{"n_layer": 13, "d_model": 192, "n_experts": 32, "experts_per_token": 2, "d_expert": 144, "d_shared_expert": 0, "activation": "swiglu", "moe_layers": [1, 2, 3, 4, 5, 6, 7, 8, 9, 10, 11, 12], "router_score": "softmax", "normalize_top_k": true, "routed_scale": 1.0, "balance_loss": 0.0134, "balance_bias": false, "router_z_loss": 0.0001, "router_noise": 0.3, "n_groups": 4, "groups_per_token": 1, "init_std_router": 0.0148, "lr_router": 0.00149, "vocab_size": 32768, "norm": "rmsnorm", "norm_eps": 1e-06, "tie_embeddings": "early", "optimizer": "soap_variant", "lr": 0.00478, "batch_tokens": 32768, "seq_len": 2048, "train_tokens": 283600000, "steps": 8655, "dataset": "wikipedia_en"}
Below are experts of layer 6 (counted from 0) of a mixture-of-experts language model. Rows are named router (the router's row for the expert), gate (a neuron's input weights, with its number), up (a neuron's input weights, with its number) and show model dimensions 0-191. Each number is 128 + 32 x the weight over its row's rms, rounded and kept within 0 to 255.
After each expert's rows: "mostly gets" lists some tokens that are sent to it at least half of the time. This comes from a sample of Wikipedia text that the model never trained on.

# expert 9
router [130 102 147 144 140 121 128 106 121 150 159 160 123 134 174  99 118 143 130 174 143  88 153  86 101 139 128 139 174  84  87 130 174  84 143 161 177 109  91 100 102  93  60 132 141  86  94 145  85 109 153 186 159 162 115 137  97 165  97 112 146  98 127  66  87 153 130 159 158 135 179 132 148 193 117  32 139 165 120  88 100 137 182 109 134 111 114 154 127 147 145 137  89  76 153 102 133 128 125 188 128 134 111 103  93 102 129 151  82 132 128  74 140  53 156 113 151 105 179  77 142  71 118 125  84 106 125 120  91  85 125 143 139 109 125 162  94 130 163  82 112 135  83  13 145  82 150 106 135 114 123 114 159 133 180 109 112 172 120 176  85 104 149 166 178 115 118 133 161  98 119 141  94 123 167 138 121  64 164 173 103 125 161 111 189  80 131 101 108  75  93 168]
gate0 [152 152 126 135 173 144  99 143  94 128 169 120 106 108 150 101 148 105 167 135 171  67  95 172  88 141  86 145 150  99 113 121 128 116 133 165  47 143  92  94 159 154 133 105 135 118 113 136 100 130 111 167  73 136 115 147 109 110 129 124 106 117 155 138 154 146 150 208  96 134 113 125 204 134 112 113  76 121 105 149 124  64 247 159 166 145 112 156 153 131 149 162 151 101 183 151 116 104 131 126 146 155 155 125 127 115 138 129 154 173 126  70 195 139 122 114 181 142 157 145  97 101 132 165 121 155  99 105  62 155 191 117 138  97  84 146 157 156  97  45 112 130 140 114 142 190 147 150 216 146 142  86  98 136 179  93 180 133 189 119 112  81 156 156 166  96 107  86 142 142 113 166 141 103 116 141 141 104 141 197 104 118 149 106 159  99 150 190  75 151 125 147]
up0 [140 155 132 109 120 140  68 122 109 116  96 106 146 132  45 175 136 142 106 148 154  95 113 195 104 129 169 150 125 147 136 138 136 144  68 126  84 109 111  57 147 133 173  97 146 152 128 125 123  84  85 115  91  94 137 143 154 107 169  86 118  68  97 152 135 125 106 143 140  43 137  59  86 103 179 149 119 108 175 116 118  54 126 159 110  99 106 181 109 128 143  79 139 191 187  60 108 132  90 150 151  89 134  51 127 118 170 136 184 147 130 111 172 193 121 118 152 102  89  96 182 136 153 109  68  86 155 114 131 123 127 153 109 214  90 159 102  82 120 101  71 132 120 157 143 170  99 156 165 150 129 125 180 115 110 123 149 141 141 147 124 158 152 106 101  92 150 114 147 156  60 115 170 125  95 122 109 109  91 157 122  90 177 152 148 112  88 135 128 116 118 161]
mostly gets: " group", " species", " population", " producer", " body", " director"

# expert 31
router [117 113 141 140 122 148 152 112 135 135 139 181 155 121 156 152 160 170 118 194 150  81 157 109 107 174 130 125 165 105  60 172 124  93 157 115 167 153 137  96  82 102  65 117 114 117  70 113  88  90 109 207 157 185 105  98  96 177 124 129 108 132 115  83 119 131 153  78 125 161 154 115 143 121 142  76 143 142 146  70 109 143 148  61 132  79  79 140 150 160 113 136  97  74 157  94 178 137 109 180  92 138 184 125 114 136  97 136 121 108 153 130 179  56 157 105 160 146 153  92 104 118 134 102  83 119 146  93 111  76 122 131 162  70 193 178  97 133 142  78 117 122  93  50 143  96 117 102  63 143 138 136 163 126 119  88  85 154 106 113 169  82 138 179 154 110 132 129 129 123 123  92 111 101 132 136 120  80 165 187 110 161 170 109 209 123 150 130 107 114  76 141]
gate0 [116 162  87  76 131  93 101 135 154 129  61 131 185 101 103 123 185 116 134  86 199 107 122 105 140 144 172  93 157 119 175 103 174 128 126 150 136 160 119 156 167  45 164 143 110 107  99 102 154 199 103 164 171 132 109 133  83 201 144 112 103 118  93  67 141 156 117 128 113 150 106 111 134 148 101 171 146 163  84 172 118 130 116 159 133 151 127 100 121 156 126 136  57 117  56 119  68 122 175 149  77 112 102  79 130 123 106 123 154 102 158 170  81 134  53 161 129  98 161 133  91 146  97 162 149 142 101  90 182 114 131 136 115 117 158 127  97 131 126 100 149  87  93  55 125 114 117 114 155 106 127 108 110 132  82  95  98 125 184 108 126 116 166 178  63 110 152 163 163 188 102 141 177  96 121 156 151 169 115 209 106 172 167 125 136 116 101 108 149 110 159 137]
up0 [170 153  87 115  94 164 181 100 138 161 157  50 117 122  96 104 143 167 189 136 140 161  69 115  88 133 124  95 102 120 138 144 159  89 112 156 144 154 134  70  75 113 126 140 151 153 161 193 110 117  43 132 111 168 178  96 110 201 112 126  84  98 173  57 125 116 101 148 140 199  95 164 168 213 143 115 218 166  94 183 126 165 144 122 121 115 145 132 102 141 162  75 129 112 139 109  99 140 140 129  77 144  98 121  90  78 184 146  86 112  95  95 121  90 134  63 110  94 166 120 194 142 123 126 108 116 139 123 173  96 158 123 149 139 161 111 153 116 108 100 100  81 162  93 122 114 175 136 126 163 135  98 165 149 129 104  76  97 153 112 151 102 138 109 118 142 142 114 160  80 107  99 125 137 112 166 102 187  98 114 108 158 173 128 126 171 135 126 146 109 140  99]
mostly gets: " MPC", " Stadium", " Football", " Railway", " JPL", " Cup"

# expert 8
router [176 106 144 138 152 115 152 108 104  88 146 207 180  31 149 169 155 121 102 157 159 110  98 118 106 156 163 113 134 119 116 172  96  94 168 151 190 147  78 124 122 119 102 102  88  76 111 160 101 114 114 159 155 106 143 132 189 142  96 156 147 133  89 123  96 207 144 115 185 141 166  87 135 168 191  85 139 184 107  67 127 119 187 126 160 114 114 170 123 141 124 148 133 160 116  94 116 154  99 150 146 130 145 110  84  95 120 207  73  81 134 107 177 131 169 132 171 103 172 124 113 111 113 129 131  92 182  97 100  67 166 104 168 103 157 121 133 166 139  93  91 188 101 116  79  73 113 117 153 134 111 172 180 125 122  82 141 151 111 130 127 118 163 136 171 109 100 128 147 148 102 113  94  88 141  63 107  88 136 136 154  93 113 117 139 180 145 108  91 142 108 182]
gate0 [160 152  78  63 105 106 126 152  73  97  71 115 150 150 148 136 142  90 162 184 115 155 174 130  72 128  82 133 124  96 122  67  90 107 135 139 124 152  98 117  96 145  84 122 171 126 144 185 170 125 111  73 117 132 117  73 134 128  98 120 116 118 170  82 177 143 107 128  96 148 161 141 159 157 138 167 132 168  91 143 121 111 103 138 106 186  89 123 156 207 156  76 118 122  82 118 121 189  94 183 148  88 171  53  85 155 167 154 126 121 119 100 143  70 106  87 174 170 156 134  78 217 144 146 106 140 163 123 102 107 122 136 169 148 114 160 108  97 119  57 143 147 145 101  97 113 143 154 112 134  97 113  94  98 131 140 127 111 161 154 124  97 128 144 128  96 106 106  72 116  71 206 130 127 129 155 168 156 169 163 139 183 102 102  83 115 133  96 161  99 166 170]
up0 [ 92 141 120 167 100 129 108 174 132 150 147 133 181 150 134 205 119 104 111 162 117  88 110 168 161 175 130 147  97 133  99 108  64 102 152 114 157 146 144  33 145 175  90 153 122  21 149 145 122 105 108  95 162  65 172 124 148 143 104 126 102 105 113 203 168 128 127 145 103 164 101 118 166  93 120 179 128 125  74 106 144 169  83 166 108 119 127  94 141 123 140 139 142 103  57 150 145 176  68 170 137 115 132  99 117 152  98 130 107 159 122 142  58 137 160  78 101  89 104 118  61 111 119 158 164 132 123 117  63 155 118 152 114 129 155 153 143 168 140 146 102 153 168 169 165 110 154 117 168  51 113 173 128 132 160 128  98 150  98 115 102 110 159  46 111  94 108 120 129 159 151 101 139 123 121 152 115 159  80 112 132 141 146 158  67 109  84  78 168  94 108 140]
mostly gets: " without", " received", " under", " with", " With", " had"

# expert 6
router [111 104 148 171 162 156 162 130 150 138 158 210 176 142 141 112 153 156 112 168 146  80 148 154 117 168 142 141 136 112  81 189 144 109 158  99 172 131 123  79  93  94  97  82 158 118  79 143  90  82 136 167 157 156 144 142  84 177 123 172 151 146 136 117 133 114 149 140 122 189 142 114 171 140 160 130 130 190 104 112 111 184 142 100 139  59  94 168 160 153  73  92 129  77 153 111 166 109 100 142 130 151 208 131  74 125  92 125 127  90 140  90 141  86 193 125 186 116 151 104 144  87  99 127 106  63 170  92 106 118 129 140 156  87 200 193 103 119 148 136 113 112 124  87 113 104 147  96  70 153 128 125 138 138 124  84 119 152 137 137 114  73 145 133 159 123 184 142 133  80 102  95 110  75 143 100 148  62 165 177 140 157 144 118 178 158 149 121  96  77  87 157]
gate0 [ 92 164 207 133 213 186  77 133  71 136  92 126 185  97  51 122 143 176 141 154  90 139 125 117 144 170 153 127 221  80 140 145 145 117 136 147 180 122 194 135 110 124 141 117 135 160 161 139 106  64 180 111 153 134 180 203 148  58 121 118 152  78 164 184 142 118  91 174 158 119 125 126 188 121 116 197 131 115 182 153 155 125  94 144 115  72 123 159 129 126 123  68 139  88 102 141 141 151 114 191  92 150 144 102 154 102  99 180 134 148 155 151 163  97 123 115 153 105 128  96 113 107 123 137  96 130 151 149  92 183 149 158  81 134 126 142 107 133 132 150  55 149 132 159 130  71 134 153 121 120 120 120 186 154  84  96 118 136 182 129 137 149  84 125 141 112 137 110 119 103 128 129 135 171 119 108 141 103 153 114 138 121  85 117  79 162 139 150  94  94 150 170]
up0 [104 105 116 141 139 127 111 144  98 114 138 103 105 168 137 109 129 113 133 102 110 128 116 107 141 108 128 141  81 120 106  85 127 149  95 138  98 185 136 153 117 125 101 150 156  99 165 110  87 175 143  90  99 133  86 114 114 185  77 168 172 132 123  20 108 108 154  84 137 166 155 148 117 133 160 150  97 156  46  92  92 185 165 138 146 164 122 136 167  97 166 127 108 160  91 139 115 118 135 171 167  80 153 132 157  96 105 152  85 121  91 144  96 165 132 165 110 119  99 152 173 210 176  95 115 146  46 119 150  92 153  87 164 182 174 143 158 154  90  86 173 128  86 105  77 106 179   9 146 150 148 182 128 132 112 113 103 167  93 110 116 139  99 113 133  94 144  93 116  84 164 124 132  92 153 113 131  81 145  76 111 150 142 161 168 141  92 136 156 151 145  75]
mostly gets: " Mexico", " Syria", " Earth", " Vietnam", " Wales", " Hungary"

# expert 26
router [154 101 138 140 143 141 138  98 136 142 143 177 174  87 129 188 176 166 110 159 139  95 159  85 133 165 169 112 142 115  69 172 100  96 166 120 127 127 137  89  93  96 108  83 124 102  77 143 109  86 167 177 174  99 119 147 159 144  90 180 116 118 109 110  68 127 141 155 125 136 168 119 124 100 185 118 140 154 187 104 144 143 144 101 173  86  94 134 185 118 135 124  70  97 146 121 195  93 130  93 134 108 126 124  96 132 160 162 126  98 146 104 189 121 148 102 166 112 143 107 122  65  95 168  61  85 157 117  68  91 192  90 145  99 181 149 125 140 201 116  99 160 144 106 132  87 111  77 131 110 173 133 154  80 114 135 107 182  68 150 147 120 102 140 127 167 150 154 160 177  80 117  85  75 188  69 109 117 143 107 104 138 137 126 155 186 181 139 146 107 100 147]
gate0 [132 170  97 137  50 132  88  73 119 118  85 136 137 162 177 166 157 154 137 108 172 187 111 165 101 140 161 118 117 114 142 135 148  72 114 129  91  55  99  52 128 158 129 107 146  94 133 105 154 141 134 161  40 101 135 100 113 100  69 108  73  70 111 123  95  79 153 178 108 156 108 128 141  85 109 181 140 140 114 118 135  96 109 145 130 137 190 106 115 171 117 103 160 117  70 113 122  97 103 142 118  86 128  93 120 142 125 148 125  98 133 126 184 136 152  92 149  59  86 165 127 177 139 176  96 164  85 100  90 161 130  76  81 153 154  94 145 104 151 104 114 153 118 111 173 118  72 158 105 104 107  81 159  77 172 168 139 119 124 149 215 113 164  59 123 116 157 141 102  94  95  55 100 136 131 133 154 160 148 103 126 146 137 137 143  99  92 112 177 113 153 126]
up0 [164 117 159 106  91 139 111 136  92 195 100  63 193 158 112 152 131 164 153 146 119  97 182 144 117 216 147 165 146 148 149 106 197 118  96  61 118 104 139 199 118  74 111 112 173 142 178  89 116 126 125  97 132 138 140 194  97 175 158 197 139 153  57 120  93  86 116 172 125 171 146 110 129 137 124  67 146 100 119 130 139 124 143 138 126 156 115 126  79 101 184 109 131 160 136 115  85  82 134  62 138 104 117 148 116  84  73 112 191 119 147 154 125 183 127  79 126  96 162 136 106 148 123 173  67 150  95 119 115 129 157 126 150 172 145 118 134 134  72 152 142 161  75 120  75 124 100 113 102 120 133 125 157 175 170 121  89 148 163 123 172 109 125 100  91 166 107 101 121 105  91  74 139 110 161 144  92 125 102 151 198 111  78 112 150  93 165 133 138 107 139 146]
mostly gets: " when", " because", " When", " both", " all", " Although"

# expert 0
router [147  77 119 144 123  92 124 111 136 116 172 205 163  63 132 167 153 180 146 162 155  92 132 117 155 165 148 149 147 102  82 168 127  80 146 104 176 113 137  93  97 111 129  74 115 122  95 163 115 140 113 167 152  99 100 128 167 126 102 142 132 130 118 151 146 195 169  96 132 162 150 135 107 158 167 101 143 135 125 114 122 130 144 116 162  75 103 128 142 175 114 126 108 109 180 116 182 154  92 145 156 193 116  74 118 114 114 144 119 101 157 100 178 147 220 128 116 109 148 103 149  88  74 116  79  93 198  69 105 102 160  88 173 151 188 132 117 151 158 101 128 151 123  99 130 126 123 137 183 125 128 146 238 117 101  80 151 208  74 167 110 122 125 125 148 128 140 131 155 155 126 114  84  77 160  85  89  94 171 155 126  94 125 113 161 200 135 110 114  83 110 133]
gate0 [131 129 160 150 134 107 117 131 152 151 129  92 118 135 141  98  96 144 121 179 150 119 122 158  99 109  95 127  93 114  70 144  79 244 184 121 118 102 207 142 104  96 145 154 109 144 106 114 174 130 125 115 155 173  97 141 208 139 106 156 106 160 137 120 165 140 113 120  81 127 126 102  68 139 104 109 131 153 165  77 152 145 162 114 117 135  86 166 177 134  85 149 136 179 123 115 157  93 164 118 136 106 186  83  63 127 110 143 100 154 169 110 111 145 193 116 105  97  92 146  52 115  84 141  70  33 164 117 126 115  92 143 186  82 168 128 138 199 128 112 171 173 114 173 152 142 106 177 103 143 128 139 139 135 128 142 133 152  86  89 127 109 120 148 149 178 119 100  93 108 150  91  59 108  76 108 100 127 148 161 168 190 132 157 115 129 124 143 148 111 140 178]
up0 [164 109 148  91 136  96 130 133  51  67 136 151 217 115 119 172 124 156  99  90  66  94 165  78 100  83 105  88  87 171 134 157 132 160 164 177 125 124 154 125 193 110 118 119 109 151 142 165  85 144 146  82 124 157 148 154 107 156 104 115 110  87  77 172  77 141 174 111 125 152 117 132 144 136 146 163 133 125 106 124  87 107 175 129 143 116 197 123 154 128 133 124 102  82 132 148 122 128  94 167 168 139 147 118 121  84 208 134 165 117  98 184 124 154 114 123 133 109 132  85 129 158 120 197 194 138 117 102 128 173 125  95 105 169  87 172 110 138 127  90  55 158 134 113 111 131  95  94  74  93 125 121 157 142 153 121 137 126  97 118 130  58  86 156 157 146 112 149 166 139 116 133 172  71 131 146  90 161 138 100  50 170 161 116 132 130 202 132 118 101  65 173]
mostly gets: " located", " based", " include", " across", " including", " called"

# expert 29
router [183  98 127 121 147  90 173 103  96  91 153 166 173  99 178 182 179 197 111 168 148 110 121 121 169 160 210 128 123 120 111 201 102 116 153  80 110 157 126  97  79 134 107  80 108 113  67 120 107  74 121 156 127 138  79 154 116 137  82 160 131  89 101 163 124 149 150 105 184 168 159 113  83 126 167  99 172 146 114  96 114 146 159 104 125  77 142 140 171 155 108 125 114 118 171 111 172  99  66 140 155 119 163 109  88 102 127 163 112  80  98  78 167 117 156  73 173 108  96  91 143  88 130  99  85  82 162 110 117  91 164 107 162 113 116 144  75 160 187  74 103 187 128 111 113 147 109 110 125 163 146 121 166 130  71 103 150 121 121 171 108  86 110 120 133 139  96 163 116 142  71 150  78 127 156  76  92  73 132 168 135 146 129  95 157 153 143 152 102  89 144 109]
gate0 [113  88 116 103 116  76  60 154 104 130 160 145 210  97 114 115 129 150 121  83 111  96 172  78 179 138  66 131 137 100  92  89 178 167 138  90  83 159 100 119 142 145 109 164 150 151  55 150  82 163 159  71  84 100 126  82 115 124 101 121 162 154 104 149 199 166 102 104 100 169 127 146  81  91 129 148 129  70  95 156 129 162 144 132 117 124  82 141 128 188 113 135 134 180 111 128 127 181 131 136 172 182  47 137 133 140 150 151  59 123 135 147  66 126 178 129 122 183 167 144 130 116  85 186 160 116 115 121 133 124 111 114 137 183 158 114 117 172 103  88 168  80 136  92  74  98 199 102 102 106 134 103 147 119 144 118 146 118 156 145 102 124 133 137 105 140  84  30 132 120 126 152 140 105 162 163  86 128 127 153 116 130 127 187 148 113 119 154 126  92 131 140]
up0 [112  93 157 148 167 108 166 183  60 112 164  74 134 112 160 106 152 134 202 107 139  96  67 118 143 118 119 182  87 139 124  76  90 115 147 156 154 182 156 150 150 135  90 122 146 164 150 186 119  91 158 114 157 127 115 103 146 134 118  89 171 100  91  45 156 102 177 116 117 163 110 122 128 140 102 135 161  53 146 146 132 123 109 108 120  71  81  83  99 102 182  98 114 102 131 108 119  88 119 146 109 103 115 154 156 162 162 148  59 124  91 121 141 187  83 116  95  91  99 170 136 153 124 143 101 171 103 222 129 131  66 150 153 122 155 166 101 146 134  70  98 162 101  75  73 169  91  95 135 112 111 173 152 114  95  94 105 127 130 127 135 191 166 100 168 121 130 121 180 145 113  84 145 139 109 125 133 165 173 164 113 139  86 139 138 153  86 152 148 125  70 145]
mostly gets: "',", ")},", " mostly", " primarily", " Arena", " Open"

# expert 13
router [110 116 160 134  72 166 163 153  99 117 186 165 138 157 148 150 127 160 145 152 136  91 178 116 155 120 141 105 117 100 164 154 110 120 179 144 175 212  97  87  95  93  97 114 132 136 121 120 123 132 179 169 122 121 104 103 111 152  71 124 159 157  92 126  75 117 151 145 167 179 137 133 161 158 144  90 168 130 131 139 127 143 168  81 170 132  75 171 172  97  97 115  84 147 146 118 123 105 115 116 161 182 196  56 122 126 145 175  87 122 135 120 145 113 168  93 156 111 163 118  76  90 124 127  84 101 151  79 140 140 142  52 162 112 153  86 117 139 144 125 170 158  83 106 109  97 162 106 137 111 135 121 117 141 120 106 217 187 119 146  87 109 158 158 208 149  84 210 143 134  96  36 111 122 126 109 135  98 142 141 114 167 161 122 170 137 143  90  95  92  89 161]
gate0 [ 64 124 125 149 153 152 123 147  50 115 156  84 113 147 158 112 157 131 152 112 158 115 121 159 175 161 119 146 153 180 132 172 144 143 174 161  74 162 179 118  93 128 160  62 134 121 126 114  59 138 144 179 160 164 209 111 172 131 106 164 140 120  99 117 134 131 144 155 160 112 140 211 153 111 121 158 163  85 100 143 142 150 116 154 181 133 136 150 160  99 129 107 158  68 153 123 131 128 141 117 112 132 144 189 117 119 106  68 129 138 172 135 104 143 144 159 120 111 100  18 149 154  95  96 123 117 135 147  71 161 219 145 108 132 127  86 169 115 182 163 132 115 138  97 139 136 145 120 133 135 133 101 164 133 141 111 123 160 117 138 124 121 174  58 105 175  92 160  78 136 180  82 121 157  99 148  67 176  87 153 172  80  52 132 123 126 108  90 139 150  94 131]
up0 [132 174  93  79 104  71 105 109 100 120 163 149  73 103 171 104 103 173  55 120 116 100 196 115 114 122 177 159 143 133 147 156 125 140 188 144  45 119  66 192  92 127 139  63 151 155  80 109 118  71 156 222 171 126  80  69 169 175 177 100 159 135 148 121 109 113 104 157 125 198 168 170 139 150  65 143 129 119  84 155 152 113 101 140 125 180 108 141 120 134 150  86 106 102 148 116 129  80 172 118 148 129 157 145  92  96 176  65 143 134 174 183 151 135 142 103 134  91 145  65  93 113 106 132 131  82 124 113 111 138 130  78 150 115 140 135 138 150 174 192 126 131 131 113 151 109 129 129 175 121 118  96 130 136 109 158 119  80 104 160 100 136 153 101  56 149 143 149 145 125 163 148 161 142  96 128  95  99  99 117 145 119 102 123 162 126 179 137  97 138 121  92]
mostly gets: " \"", " (", "(", " [", "==", "_{"

# expert 27
router [116  86 135 156 114 111 162 155 130 139 172 132 155  91 111 161 150 167 143 141 112  87 162 147 149 156 158  75  92  92 116 175  88  94 168 172 177 132 110 102 121 133  99  80  66 138 142 101 136 131 131 166 160 154 106 143 137 127  95 145 169 139  80 107 115 170 161 112 200 189 178 118 129 182 165 114 132 142 109  57  76 161 139 110 138 109  82 186 185 123  96 140 100  72 154  82 149 105 112 129 164 131 159  88 111  96 140 198  90 128 133 111 114 146 175  97 160 127 139 128  91 113  88 153 117  92 164  57  90  60 164  92 119  96 142 133  99 150 129 115 194 123 104 128 131 118 148  92 134 108 142 142 157  61 119 104 167 152 136 130 147 110 112 135 195 131 117 154 171 161  95  62  85  80 150  99  79 123 164  96 153 131 171 134 142 195 129 128  73  93 106 181]
gate0 [ 96  88 119 151 106 109 157 129 116 164 102 149  64 133 178 106 161  97 178 159 127 147 119  82 167 105 179 108 100 121 141 105  92 126 119 175 186  96 108  94 115 171 135  78  70 105 174 106 127 125 183 137  89 147 168 124 130 148 117 123 172 175 109  68 183 163 149 120 177 112 123 129  62 127 103 119 125 156 131 130  86 118 144 180 184  75 120 168  59 127 124 132 122 101 195 144 102 112 150 104 153  90 115 124 168 132 168 136 127 107 166 168 117 170 169 126 169 146 119 143 119 103 125  64 167 103 112  84  97 121 172  85 131 162  81 127 174 150  48 154 133 157  77 130 135 140 126  79 135 114  56 132 117 160 139 150 122 122  85  83 182 128  98 114 145 138 173 118 143 216 164 166 108 122 168 141 119 146  97 132 106 186 121  88 134 125 169 156 107  79 174 151]
up0 [ 95 150 117 126 144 112 100 135 178 182 106 120  90 149 152 106 140 166 111 119 100 170 164 119  84 144 162  92 104 129 204 130 127 112 109  82 166 143 136 123 136 135 152 143 136 125 155  89 127  95 187 133 161 101  97  95 166 141 176 146 182 166 168  61 154 105  73 123 100 154 168 105 119 127 131  91 168 171 155 125 157  67 120 175 152  89  94 152  92 139 140 113  81 174 104  97 160 132 166 141 121 110 103 160 225 124 185 108 141 114 166  87 157 169 128 150 175 119 138 175 126 148 117 166  85 168 180 167 133 160 137 156 104 135 126  52 128 127  87 160 131 183 136 100 164 125  85 114 112 116  70 108 124 151 184 117 101  82 156 126 110 136 104  80 161 150  50 121 122 107 145  88 172 146 117 129 110 161  95 159  86  65 155 109 163 160 118 140 129  45 138 160]
mostly gets: "See", "–", " because", " Mad", " Ak", " Ry"

# expert 18
router [139 108 114 145 137 104 160  98 147 139 144 178 154 162 129 170 141 130 153 128 130  42 133 111 153 132 165  45 152 112  99 148 146  83 183 113 140 148 160 130  85 138  79 139 110 129  99 145  84 139 195 203 147 121 129 139 123  92  82 174 140 138  84 137  29 175 168 155 102 169 162  86 118 147 155  86 138 170 110 107 114 137 168 101 165  96  80 143 164 145  97 157 135  97 141 130 178 149  93 126 127 154 115 135  99 110 140 195 100  97 162 123 101 100 118 144 138  91 144 151  93  86 102 125 102 120 161  62  97  97 147 124 142 107 148 128  98 196 156 140 112 173 122 135 100  77 113  71 118 157 153 136 168 101 109 103 153 170  99 127 136 102 137 161 179  86  95 157 173 110 124  67  91  82 112  76  91 109 140 146 125 137 122 134 175 199 157 103  89  87  90 195]
gate0 [152 160  97 150 169 184 124  84  80 128 159 157 163 126 153 124 191 121 176 143  79 146  95 117 170 143 144 100 163 116 144  74 176 156 151  98 171 130 154 124  98 125 138 133 126  90  87 132 104 121 135 101 158 115 127 107 133  83  94 157  85  71  76 166 164  53 152 187 144 124 162 136 128 107 176 121 165 112 123 142 151 118 175 168 190  95 146 108  90 137 169  76 138 143 122 144 176 142  95 136 145 186  70 139 165  79  90 130 132 142  82 118 199 154 100 159  74 141 129 137  97  98 160 126  89 127  91 159 173 187  93 115 123 168 168  85 132 125 173 125 119 173 161  97 138 146 136 131 199  75 118 109 167 152  86 121 136 107 160 109 128 121 138 147 190 175 173 185 132 122 117  75 166 150 129 129 145 117 135 118 150 123  61 172 103 105 119 116 169  98 116 194]
up0 [ 95 143 113  99  69 160 151 127 131 126  61  85 131 115  72 131 166 114 154 159 208 110 128 136 119 165  83 120 134  88 142 119 132 147 165 106 110 101  93 126 135 117 159  53 150 108 153 146 108 132  98 103 124 100  99 123 144 122 108 184 142 107 108 107 110 162 122 149 138 144  74 144 102 115 113 163 115 131 159  78 134  89 123  93  97 130 140 106 132 178  65 219 133 104 134 146  95 165 127 151 130 107 109  73  82 176 112 143 102 120 118 108 103 132  99 169 175 205 179 132  89 116 182 161  71 149 151 103 121  94 182 153 133 167 111  85 124  60  38 152 171 185 160 135 192  98 121  94 102 126  69 141 140 141 117 149 129 121  35 168 124 107 121  92 150 138 121 166 123 150 127 141 116 124 132 107 142 154 148 189  99 163  93 122 127  95 128 161 174  74 116 179]
mostly gets: " its", " Its", " their", " his", " Their", "the"

# expert 19
router [183 121 117 123 142  86 134  94  71 114 171 198 134  99 150 162 109 140  93 141 126  80 122 130 133 154 156 134 121 134  83 181 159 105 165 106 161 196  96 109  77 144 106 108 113 126  95 138  88  50 157 176 122  97 102 132 139 110 123 149 145 118 132 124 107 143 165  95 118 151 143 122  95 117 152 103 151 106  99 126 161 121 123 124 160  87 105 180 137 158  96 118  57 131 144 130 124 128  96 170 122 144 154 142  96 125 145 133 143  62 152 125 149  97 143 125 161 119 159 120 110  92  77 150  80 107 185 100  56 106 172  55 166  98 183 113 116 145 196  58 137 180 123 120 104 110 147 111  89 155 158 111 148 137  63 128 150 195  96 162 147 129 179 142 152 109 150 161 168 151 108  96  49 104 210  80  74  90 105 116 168 136 138 105 189 187 136 128 110 120 104 146]
gate0 [ 85 127  95 143 102 151 176  95 197 184 121 143 182 170 115 164 109  72 130  90  98 158 129 122 151 118 137 135 144 107 157  81 103 122 154 114 117 112 157 163 124 226 113 140  76 120 143  86  92 113  60 157 100 155  93  83 123 156 122  66 135 142 121 180  82 141 103 147 147  75 139 137 127 157 163  96  89 113 143  98 127 145 111  42 152 133 146 109 118 136 167 107 145 120 113 155  97 203  86 126 138  99  93  95 159 114 133 176 124 158 148 125 115 163 204 174 151 126  99 127 143 200 152 131 155 111 116 146 158 160 128 108 143 115 183 133 158  88 110 148 119  88 179 142  62 119 156 162 128 148  99 103 130 176 111  45 140 135 171 111 128 143  61 135 128 141 130 167 159 154 170 153 101 101 166 154 154 136  78 168  91 130 155 128 202 157 112 169 113 110 111  96]
up0 [144 136 132 167 185 167 185 121  95  98 125 120 132 135 140 146  91 113 109 136 110  46 137 103 142 117 122 140  99 101 149 123 181 108  87  97 128 109 156 103 134 149 187 149  63 173 126 151 109 124 145 151 144 139 111 144 123 137  81 110 128 139 158 102 147 162 121 114 140 167 106 139 117 193 133 116 127 131 165 225  84 134 176 175  91 111 111  84 112  77  86 159 179 159 133 127 169 169 172 110 160 177 144 158  76 127  83 166 158 101 134 131 123  94 110 156  94  66 128 178  94  89  97 135 160 116 117 161  54  83 121 113 173 132 133 113  84  98 103 168 111 207 146 144  68 134  80 200 120 105  58 183 134  82 150  94 136 127 138 107 131 124 102 114 154  93 143  95 111  67 161 153 120 183 140 200 133 136  90  85 118 120 170  85 114 101 112 157 145 124 144 147]
mostly gets: " During", "In", ":\n\n", ":\n", "|---|---|---|---|\n", "|---|---|---|---|---|\n"